{
  "router_z_loss": 0.001,
  "num_attention_heads": 3,
  "num_key_value_heads": 3,
  "norm_place": "pre",
  "init_std_down": 0.0,
  "beta2": 0.98,
  "final_lr_fraction": 0.03,
  "max_seq_len": 1024,
  "train_tokens": 2752000000
}
Below are experts of layer 5 (counted from 0) of a mixture-of-experts language model. Rows are named router (the router's row for the expert) and show model dimensions 0-95. Each number is 128 + 32 x the weight over its row's rms, rounded and kept within 0 to 255.
Before each expert's rows: a language model's description of what the expert responds to. This comes from a sample of Wikipedia text that the model never trained on.

# expert 35
Description: Tokens in species authority lines, Latin binomials, regiment names, table dates and LaTeX backslashes, like Wainwright, Anemonoides, October, Regiment.
router [112 179 139 108 131 137 141 106 108 110 190  92 118 168  94 167 155 109 167  95 140 167 146 148  93 155  72 164  67 158 129 127 165 117  64 133 154 161  77 103 140 102 114 142 133 125  85 115 125 116 140 130  89 102 137 111 170 109 112 128 131 200 148 137  86 132 165 149 158 135 166 116 137 125  91 149 178 149 167 136  78 114 160 112  73 125 149 122 149  69 162 188 105 130 147 184]

# expert 18
Description: Country, state and city names after in or a comma, in locations and biographies, such as Germany, California, Latvia, U.S.
router [ 89 165 134 149 113 141 171  89 105  87 149 130 158 205 129 134 186  91 114 112 112 186 130 129  92 155  82 147  88 166 112 131 178 110  73  99 142 157 117 104 126  84 132 140 115 104  85 126 104 129 128 129 100 106 104  70 145  86 121  98  97 145 134 130 133 164 195 130 160 114 175 143 125  99  61 136 179 137 138 138 135  97 155 108 102 108 100 104 180  97 174 146 102 167 109 168]

# expert 40
Description: Commas and semicolons fused to preceding words in lists, species names and citations, such as sparrow, Meyrick, Eaton.
router [124 156 120 144 137 131 147  89 138  99 189 127 120 181 139 130 173 115 166  86 117 158 148 161  96 153  74 147  98 165 111 142 165 132  96 119 156 180  58 106 152  99  73 137 135 105  82 123 106 153 153 141  71  92 129  86 172 118 149 114 101 178 159 143  99 134 171 136 148 126 142 134 130  98  97 132 153 169 154 174  56 125 193  86  83 102 140 122 155  93 175 146 117 160 135 144]

# expert 36
Description: Line breaks ending table rows and infobox lines, plus prepositions in college-team and politician opening sentences, such as in, during, of.
router [ 79 132 161 168 149 103 123  97 108 105 144  73  95 174 183 120 160  86 151 115 110 152 144 129  86 148 137 176 124 161 113 153 153 124 128 106 157 123 100  99 123  83 119 109  63  91 126 135 123 125  99 172  83  85 104 112 160 127 179 147  60 103 149 120 149 156 204 155 194  73 109 170  82  98 117 162 120 156 189 160 112  61 140  87  96 117 143 100 140 103 152 167 127 166 163 163]

# expert 24
Description: Media and genre nouns in entertainment articles, such as album, song, film, Music video, genre Rock, Symphony.
router [ 61 155 150 135 117 102 128 126 113  71 152 110 123 177 119 140 191  71 149 132 182 152 129 123 133 188  65 147  74 125 105 125 175 117 155 139 144 151 121 141 125  91  90 132 111  82 102 118 122 167 126 129 103 110 109 140 166 137 169 115  74 143 128 128 125 125 161 144 171 142 143 142 112 114  84 117 147 169 162 162  75  95 149  55  79  76 147 121 173 115 145 163 123 132 120 255]

# expert 39
Description: Newline tokens ending headings, list items and table rows, especially after an = Title = header line or a sentence.
router [ 84 149 161 129 136  81 161 106 122  81 127 126 110 120 139 119 144 102 113  98 109 138 157 127  93 115  69 162  66 168 142 146 151 118  36 128 170 146  92  96 133 111  92 121  85 112  76 171  99 119 149 163  58  83 108 105 169  75 174 119 111 140 161 172  79 109 163 111 169  85 177 175  51 106 112 125 148 129 191 187 121  86 136 114 109 110 104 120 140 143 155 179  99 111 176 173]

# expert 46
Description: Word endings carrying a sentence-final period, often before a line break, such as soldiers., system., 1983., accessed.
router [132 179 168 112 164 123 138 104 101 100 141 112 124 181 140 110 155 107 109  91 148 126 148 148  89 147  74 185 100 155  99 149 179 107  59 101 155 155  77 135 119 119 104 119 129 126 104 118 119 118 154 153 107  82  83 131 126  88 147  96  91 160 146 132 125 142 170 157 159 102 164 154  98 123  85 137 172 178 176 161  49 127 176 121 106 115 134 123 122 112 151 162  93 136 157 133]

# expert 34
Description: The word the after prepositions, as in part of the, at the time, from the Academy.
router [ 75 189 161 137 158 117 153 100  92  96 180 121 119 191 145 137 158  98 147  95 123 165 145 135  90 173 124 156  93 162 117 151 176  99  91 109 157 125 112 118 125  77  96 105  99 101  56 121 121 161 149 173  72  76 102 116 153 109 127  99 104 113 138 128 100 162 147 161 180  90 154 160  92  90  93 169 165 172 167 135 118  81 164  78 106  86 160 108 144 122 166 174 103 141 171 145]

# expert 32
Description: Connecting words joining clauses or list items, mostly and, also which, but, or, that, to in ranges.
router [ 90 169 121 144 168 133 143 104 112 119 192 101 111 207 143 124 170 119 140  97 123 196 141 133  99 128  95 159 119 164 100 154 151 107  93  87 134 169  63 109 169  93  87 165 121 106  26 139 106 133 132 179 106  53 113 105 148  88 161 103 120 171 137 137 101 171 147 153 167 119 141 123  94 129  78 150 147 134 140 173  27 115 156 114  88 113 139 122 130 139 145 130 126 151 152 211]

# expert 29
Description: Years after dates in sports and awards tables, e.g. April 9, 2000, plus table pipes, list dashes, Nominated.
router [129 192 135 116 124 129 151 117  97 111 173  94 108 191 105 148 158 112 176  98 138 176 152 147  82 140  97 150  94 159 109 114 139 127  86 136 138 149  98 110 139 115 111 110 113 127  56 121 113 142 150 132 112 115 109 112 143  85  91 134 137 186 192 136 105 140 172 141 141  88 156 129 128 112  92 150 165 170 169 137  74 118 151  99  53 122 138 101 156  79 171 161  88 138 147 162]